Experts of a small language model.
Size: 11 layers, width 256, vocabulary 2048, 37.8M parameters.
Below are experts of layer 8 (counted from 0) of a mixture-of-experts language model. Rows are named router (the router's row for the expert), up (a neuron's input weights, with its number) and show model dimensions 64-127. Each number is 128 + 24 x the weight over its row's rms, rounded and kept within 0 to 255.
Before each expert's rows: a language model's description of what the expert responds to. This comes from a sample of Wikipedia text that the model never trained on.

# expert 28
It responds to: On, con and politics. Pieces like on, con, ion, tion in words such as demonstrate, colonies, elections, often in political text mentioning Democratic or Liberal parties.
router [142 164 124 120 137 131 145 158 129 100 102 127 132 154 115 100 181 132 104  80 107 142 124  93 137 115 168 145 112 124 105 119 154 125 166 141 153 103 133  83 135 120 118 134 146 146 152 118 117 160  82 104 145 141 141  96  94 142 129 185 154 138 160 114]
up0 [110 127 148 149 123 160 153 115 106 131 145 143 131 113  91 120  95 114 121 102 134 193 156 127 136 184 125 125  69 124 162  93 147 105  85 116 106 110  96 131 130 127 160 150 117 134 129 167 107 171  78 119 167 172 116  99 126 130 117 157 154 125 138 112]
up1 [ 91 115 102 151 139 123  88 113 132 128 144 127 168 121  78 145 140 123 117 134 124 129 156 140 130 155 110 190 192 124 126 120 134  93  72 110 189 102 120 130 162 132  62 135 114 143 143 138 124 170 115 169 124  85 104 123  89 152 144 142 144 151 184 128]
up2 [137 125 121 184 120 123 112 124  90 143 133  80 142 130 138 137 194 169 158 132 173 105 141  93 127 149  88 140 114 125 119 108 117  86 118 132 124 134 119 140 171 126 101 130 114 102 142 145 137 121  74 134 141  98 128 186 129 135 142 150 126 156 193 172]
up3 [159 123 141  98 103 160 154 141 137 135 116 127 120 185 121 166 146 130 119 138 108 117 138 145 119 141 121 159 154 169  99 145 149 162 136 112  88 129 126 124 136 109 119 138  55 109 128 123 112 136 144 134 148 118 138 121 127 130 143 148 142 127 185 131]
up4 [ 95 145 124 105 130  82 136 119 138 183 115  82 104 117 112 153 131 101  85 103 133 178 103 108 145 118 121 159 111 133 157 111 147 152 131 173 125 131 175 122  94 162  98  93 136 121 120 126  92 123 128 153 161 126 120 130 124 161 135 126 121 132 125 153]
up5 [142 178 119 119 105  97 150 140 148 151  93 118 141 139 122  84 113 190 122 114 136 111 141 134 128 113 104 179 107 133 143 161 135 142  99 128 129 150 103 112 167 158 146 131 142 187 102 151 139 114 137 103  92 167 123 116 125  95 105 101 135 128 155 133]
up6 [ 92 146 115 136 159 134 183 121 113 127 112 126 120 101 136 105 167 122 128  94  83 153 119 113  86 127 153 156  88 105 126 102 161 121 155 111 115 127 144 120 115 122  97 114 134 124 118 108 131 125 142 173 147 146 131  87 110 121 118  94  99 126 156 143]
up7 [110 154 138 116 150 105 171 157  94 156  93  98 113 135 148 148 121 136  76  97 147 144 118 118 148 149 120 137 117 133 115 124 155 172 162 127  82 164 106  70 130 111 155 157 109 113 116 126 140 106 122 114 117 101 158 121 111 142 130 132 119 121 105 148]
up8 [ 97  97 153 119 109 108 189 148 133 139 141 133 100 152 156 131 114 110 169 107 117  90 111 132 157 133 148 148 114 151 106 148  66  62  86 130 118 167 123 137 154 132 172 160 140 113 127 131  89 104 108 131 164  75 136  92  87 140 125 149 134 157 143  93]
up9 [114 161 130 141 123 113 148 157 162 124 152 118 111 142 102 126 118 128 137  95  99 154 145 139 128 108 124 119 144 129 117  97 136  97 127 147 133 149 138 110 134 164 151 135 119 103 128 128 140 154 125 101 160 135 122  97 118 156 103  88 142 113 129 154]
up10 [148 119 118 169  93 167 161 116 115 125 110 109 151 142 120 150 158 102 123 102  93 131 127 152 111 126 163 109 150 168 108 100  98  90 140 138 196 122 116 126 108 117 159 138 148 136 130  99 158 156 106 117 119 102 132  85 125 192 128 131 164 119 151 129]
up11 [105 132 133 194 116 123 168 102 141 110 115 116 169 124 116 160 130  70 117 122 107 107 163 174 122 131 136 142 161 108 146 146 169 150  98 124 133 128 129 144 140 133 141 162 116 112 125 140 129 141 137  96 142  79 135  86 128 116 131 141 126 134 101 112]
up12 [138 180  70 101 179 123 147 110 138 133 135 163 143 136 132 135 150 134 131 115 136 130  89 153 137 148 104 112  93 137 153 130 102 123 131 131 159 132 143 144 133 188 120 149 129 159 117  93 152 153 151 164 110 130 102 113 148  97 124 104 141 124 164 124]
up13 [103 146 123 128 126 158 118 137 148 115 118 144 122 121 102 116 155 154 127 120 126 134 111 120 126 153 145 131 156 148 149 119 154 131 109 151 136  78  96 136 103 123  96 117 141 165 123 123 108  88 103 150 110  95 127 132 130 137 116 167 147 123 116 106]
up14 [140 144 113 119 160 144 137 146 160 110 124 114 166 143 152 103 194 127 139 117 106 113  83  95 108 126 110 131 138 164 118 182 150 104 131 141 161 114 141 106  81 115 107 128 161 106 109  95 144 163 132 107 145 141 148 148 125 160  88 145 128  78 126 126]
up15 [133 166 122  85 101 164 136 131 140 133 136 149  91 132  98 168 135  54  82 119  85  99  86 134 165 127 145 115 134 120 107 143 107 152 143 167 124 156  76 116 126  96 167 130 122 140  84 110  99  92 153 153 151 151 132  94 121 100 104 122 140 162 126 136]

# expert 44
It responds to: Prefix-like word starts. Word-initial Latinate prefix pieces such as pr, pre, ex, par, rec, sur, S, as in prerequisite, prominence, presidential, survived.
router [119 165 182 115 120 146 156 178 171 145 122 122 118 144 147 102 142 154 122  95 130 136 102 115 156 147 117 160  98 104 125 102 156 110 117 106 144 122 138  85 156 136  97 145 101 121 111 133 134 120  97 114 126 137 114 117 111 145 154 157 121 123 181 119]
up0 [122 126 179 101  89 101 148 159 130 152 123 133  83 124 140 139 142 130 138 163  88 177 117 128 155 158  91 146 160 115 128  89 122  95 168  93 104 150 102 116 144 176  94  96  79 110 139 143 171 156 132 148 158 134 102 145 148 126  84 146 118 116 134 106]
up1 [ 82 141 102 109 149 118 117 176 150 157 145 112 156 143 146 160 164 130 117 126 180 117 110 130 123 172  97 136 110 104 118 114 129 116 121  74 126 151  86 107 127 151 146 102  96 154 154 116 167 118 151 117  89 129 134 116 144 111 128 136 143 129 145 154]
up2 [125 134 134 136 137  75 120 143 184 168 138 124 163 150 131 119 160 121  82 119 112 124 110 143 136 130 108 117 201 109 122 135 167 126 151 146 142 187 149 136 135 124 130  87  99 133 169 140  98 120 120 138 109 105 116 129 116 141  90 149 145 144 165 126]
up3 [169 171 143  68 154 153 130 133 108  92  99 100 123 130 143 130 156 121 145 125  85 149 124  95 131 168 111 129 147 117 123 158 139 119 142 157 142 136 130 108 136 125 113  96  92 128 137 149 166 152 156 130 134 127 121 175 100 123 136 124 132  95 134 120]
up4 [146 101 131 109 112 156 121 169  93 138 153 112 153 143  91 141 128 147 133 134  83 140 110 121 106 166 102 105 114  91 144 148 117 117 112 161 103 155 124 131 169 152 167 157 103 176  96 133 129  78 162 103 124 119 121 121 122 147 120 188 111 117 153 101]
up5 [139 132 114 123 102 122 158 131 148 140  83 118  79 105 169 128 108 111  89 154 118 136 120  87 102  96 132 146 163 120 112 147 143 109 136 150 149 146  85 106 134 114  97 143  90 124  93 105 127 182 120 115 121 116 155 116 138 176 131 128 136 119 130 163]
up6 [105 147 143 121 113 172 127 175 132 200 144 157 134 112  87 128 141 129 134 137 110 142 153 126 125  96  94 112 122  99 131 139 120 146 113 143 161  93 121 123 173 142 143 118 107 112 108  79 113 144 117 103 129 112 116 147 131 135 126 117 113 118 138 134]
up7 [108 165 146 173 153 163 109 151 125 115 133 122 122 127 155 103 140 121 130 117 173 136 157 104 138 116 151 145 178 146 106 134 131  91 136 119 107 106 159 144 140 103 130 160 121 125 102 118 138 153 148 148 142 126 151  83 110 157 102 136 156 136  99 121]
up8 [132 149  94 199 128 159 156 102 105 119 132 156 104 169 118 152 113 133 111 131 155 148 116 120 140 171 129 118 116 157 151  90 106 131 113 142 165 105  65 123 107 121 119 192  88 142 108 128 135 164 106 127 132 142 115 135 127 121 109 137 124 123 141 125]
up9 [ 85 118 124 156 135 150 161 146 156 138 112 136  78 109 114 136 135 104 129 115 157 138 148 108 119 164 122 111 146  91 102  89 129  96 162 137  98 101 118 116 125 134 168 140 165 107  98 173 125 123 121 115  85 131 117  72 106 133 147 118 133 113 198 157]
up10 [138 157 136 140 144 163 174 142 171 167 154 114 123 107 146 144 162 143 150 116  64 149 119 121 129 133 155 165 125 154 165 147 143 117 167 132 105 166 113  94 101 115 166 126 133 146 112 143 155 147 117 137 135 148 129 165 159 136 111 103 132 112 137  94]
up11 [171 151 141 115 153 127 115 160 125 123 116 125 141 125 158 165 146 119 111 109 115 200 126 127 134  92 122 141 146 143  87 119 146 118  90 129 122 124 140 106 149 100 105  98 126 119  99 149 117  98 122 120 148 118 145 106 136 107 125 115 146 146 153 108]
up12 [143  90 135 112 125 131 119 131 137  93 126 194 122  79 167 124 183 171 148 163 131  91 144 129 106 125 133 106 160 103 126  85  69 154 127 139 129 148 134  97 129 121  87 115 119 105  92 118 146 137 130 166 103 129 177 110 153 164 108 132 131 127 155  79]
up13 [104 154 144 123 137  99 129 101 156 157 110 161 143 155 123 110 110 118 169 166 149 103  87 172  83 121  95 126 188 163 126 145 129 130 111 127  78  93  80 117 127 126 137 159 135 138  93 113 100 121 119 154 109 132 123 116 137 162 106 110 137 110 158 148]
up14 [ 92 134 147 146 130 134 133 148 132 164  94 152 140 138 112 119 135 135 152 128 123 111 148 104 129 171 138 146 143 157 154 101 125 128 102  81 162 148 102  96 109 151 124 132 120 135  82 121 166 127 112 124 111 136 126 118 102 121 129  96 127 146 165 135]
up15 [120 175 133  99 120 132 157 172  96 113 170 111 117 160 136 114 164 131 133 123 125  97 137 125 130 133 148 106 136  92 130 185 148 145  96 111 133  51 126  73 103 137 139 105 135 129 113 113 143  80 105 116 124 128 152 169 102  98 144 136  82 126 139 166]

# expert 11
It responds to: Mid-word stems before suffixes. Middle word pieces such as or, serv, offic, por, thor that precede suffixes like -ation, -ed, e.g. collaboration, consortium, Laboratories.
router [121 152 111  83 144 133 158 167 161 134 114 127  67 143 103 139 121 134  93 123 113  95  92  89 141 153 105 146 154 139 142 120 114 166 154 117 116  74 122 162 131 124 131 147 105 138 120 136  94 161  97  78  97 122 184 159 124 117 142 139 163 124 154 108]
up4 [132 135 133 124 149 167 179 165 145 142 118 140  72  96 134  96 160 101 111  92 118 136 122 128 118 187 128 161  73 176 155 113  84 136 130  66 157 118 127 128 130 121 126 143 102 142 163 143 124 154  94 135 137 154 125 131 113 116 146 156 148 102 134 101]
up5 [154 153  89 137 112 136 138  72 146 134 141  98 130 144 153 169 115  93 103 170 142  85 129  98 126 127 142 150 135 125 162 131 149 119  99 163 128 129 122 158 101 143 109 127 112 146 139 143 166 167 133 100 120 128 123 134 155 147 122 135 157 138 124 111]
up6 [103 136 107 167 120 139 165 161  99 141 143 102 142  94 122 130 150 162 107 119 144 107 114 105 122 142 153 140 155 127 141 137 143 119 153 106 121 157 133 112 132 128 101 127 116 126 137 116 140 115 126 126 130 105 145 135 134 113 158 125 103 110 138 111]
up7 [ 96 132 151 128 113 144 143 147 116 146 115  95 116 132 177 150  90 114 124  88  95 110 106 110 141 143 167 117 112 142 156 141 124 111 114 143 133  80 131  95 109 175 116 121 159 133 124 131 160 177 152 140 139 154  88 122 151  92 146 121 132 158 132 166]
up8 [102 154 138 127 125  78 120 126 149 133  86 108 127 163 120 127  98 145 115 161 149 103 112 160  82 142 145 160 154 159 163 172 150 144 151  95  98 125 113 126 145 109 113 128 121 122  98 124 136 130 129 107 131 152 170 128  75 157 129 138 132 114  88 111]
up9 [124 161  90 108 125 120  87 154 153 148 118 130 132 164 126 146 164 182  90 116 136 101 156 114 119 131 139 178 103 162 130 107 120 131  90  82 113  81 123 111 144  94  74 135 128 126 151 132 155 150 107 109 138 129 141  93 105 141 123 153 112 135 132 132]
up10 [177 144 126 124 150 144 101 130 138 136  96 115 126 131 115 158 122 128 110 154 123 116 147 113 107 132 133 147 116 113 169 130 136 102 140 141 118 127  96 138 132 102  97 126 158 140 201 108 130 164  71 111 122 113 156 158 148 103  90 178 113 166 157 120]
up11 [127 120 109  97 188 109 115 148 172 124 111 119 120 156 165 151 119 124 115 124 125  94 159  88 144 125  99 124 102 143  92 142 153 161 133 179  99 136 141 156 119 149 137 117  96 150 138 151 116 157 139 136 110 147 150 130 142 145 151  89 138 110 130 145]
up12 [111 120 121 121 166 145 118 117 114 101 118 134 165 167 103 110 168  92 110 146 161  70 103 143  90 126 113 171 138 116 134  91  92 172 134 132 137 160 145 119 139 122 135 137 140 157 130 120 144 110  95  83 123  72 104 164 109 168 138 109 105 110  91 117]
up13 [ 97 118  84 141 150 146 199 141 111 158 134 132  69 103 118 130 152 168 190 103 104 115 125 128 108 140 153 179 159 171 128 117 115 126 161 109 132  90 148  95 128 109 163 111 121  92 122 164 112 136 110 137  97 149 151 111  99 174 113 107 124 133 128 111]
up14 [178 142 120 117 117 141 116 117 120 156 140  86 103 152 149 117 153 152  88 134 124 124 115 131 159 123 127 153 113 123 123  78  92 118 148 142 127 116 141 147 137 134 126 118 145 169 163 118 148 180 100 111  57 171 167 117 161  94 139 104 119 140 156 140]
up15 [121 140 131 117  94 141 155 136 145 109 123 116 142 128 159 125  72 126 106 124 121 109 115 113 118 143 147 112 127 129 130 139 145 123 165 122 125 114  90 115 137 135 122 123 163 109 123 107 153 122 145 105 118 131 177 118 137  92 164  79 148 112 117 161]
up16 [113 119 135 116  89 119 121 149 110  82  88 118 121 130 121 113 127 114 143 158 140 103 136 118 143 154 143 131 146 112 167  95 119 134  92 134 142 116 108 147  79 156  92 133 122 117 120  88 130 137 115  87 144 158 143 119 114  95 123  79 133 118  90 140]
up17 [ 92 171 162 106 160 127 152 109 174 143 136 125 124 143 131 130 130 114  91 125 129 154  94 109  90 174 102 134 120 130 122 122 146 100 149  90 121 108  78 126 127 142 150  99 162 120 104 129 100 135 135  88  91 153 142  97 131 135 110 140  95 125 134  88]
up18 [ 85 121 133 116 106  73 111 140 170 169 164 127 144 152 146  78 156 122 108 178 141 129 157 123 155 150 175 127 131 155 110  82 124 119 101  88 134 108 110 136 129 162 157  98  96 119 128 142  82 119 126 157 116 135 123  94  95 107 123 155 138 174 106 140]
up19 [107 137  88 111 131 115 116 189 133  85 126 126 147 140 130 114 143 142 118 106 117 126 138 127 166 128 123 162 141 128 151 152  81 129  86  81 125 116 139 109 142 136 141 124 123 105 130 109  88 163 111 137 143 109 128 165 161 111 107 116 133  72 121 167]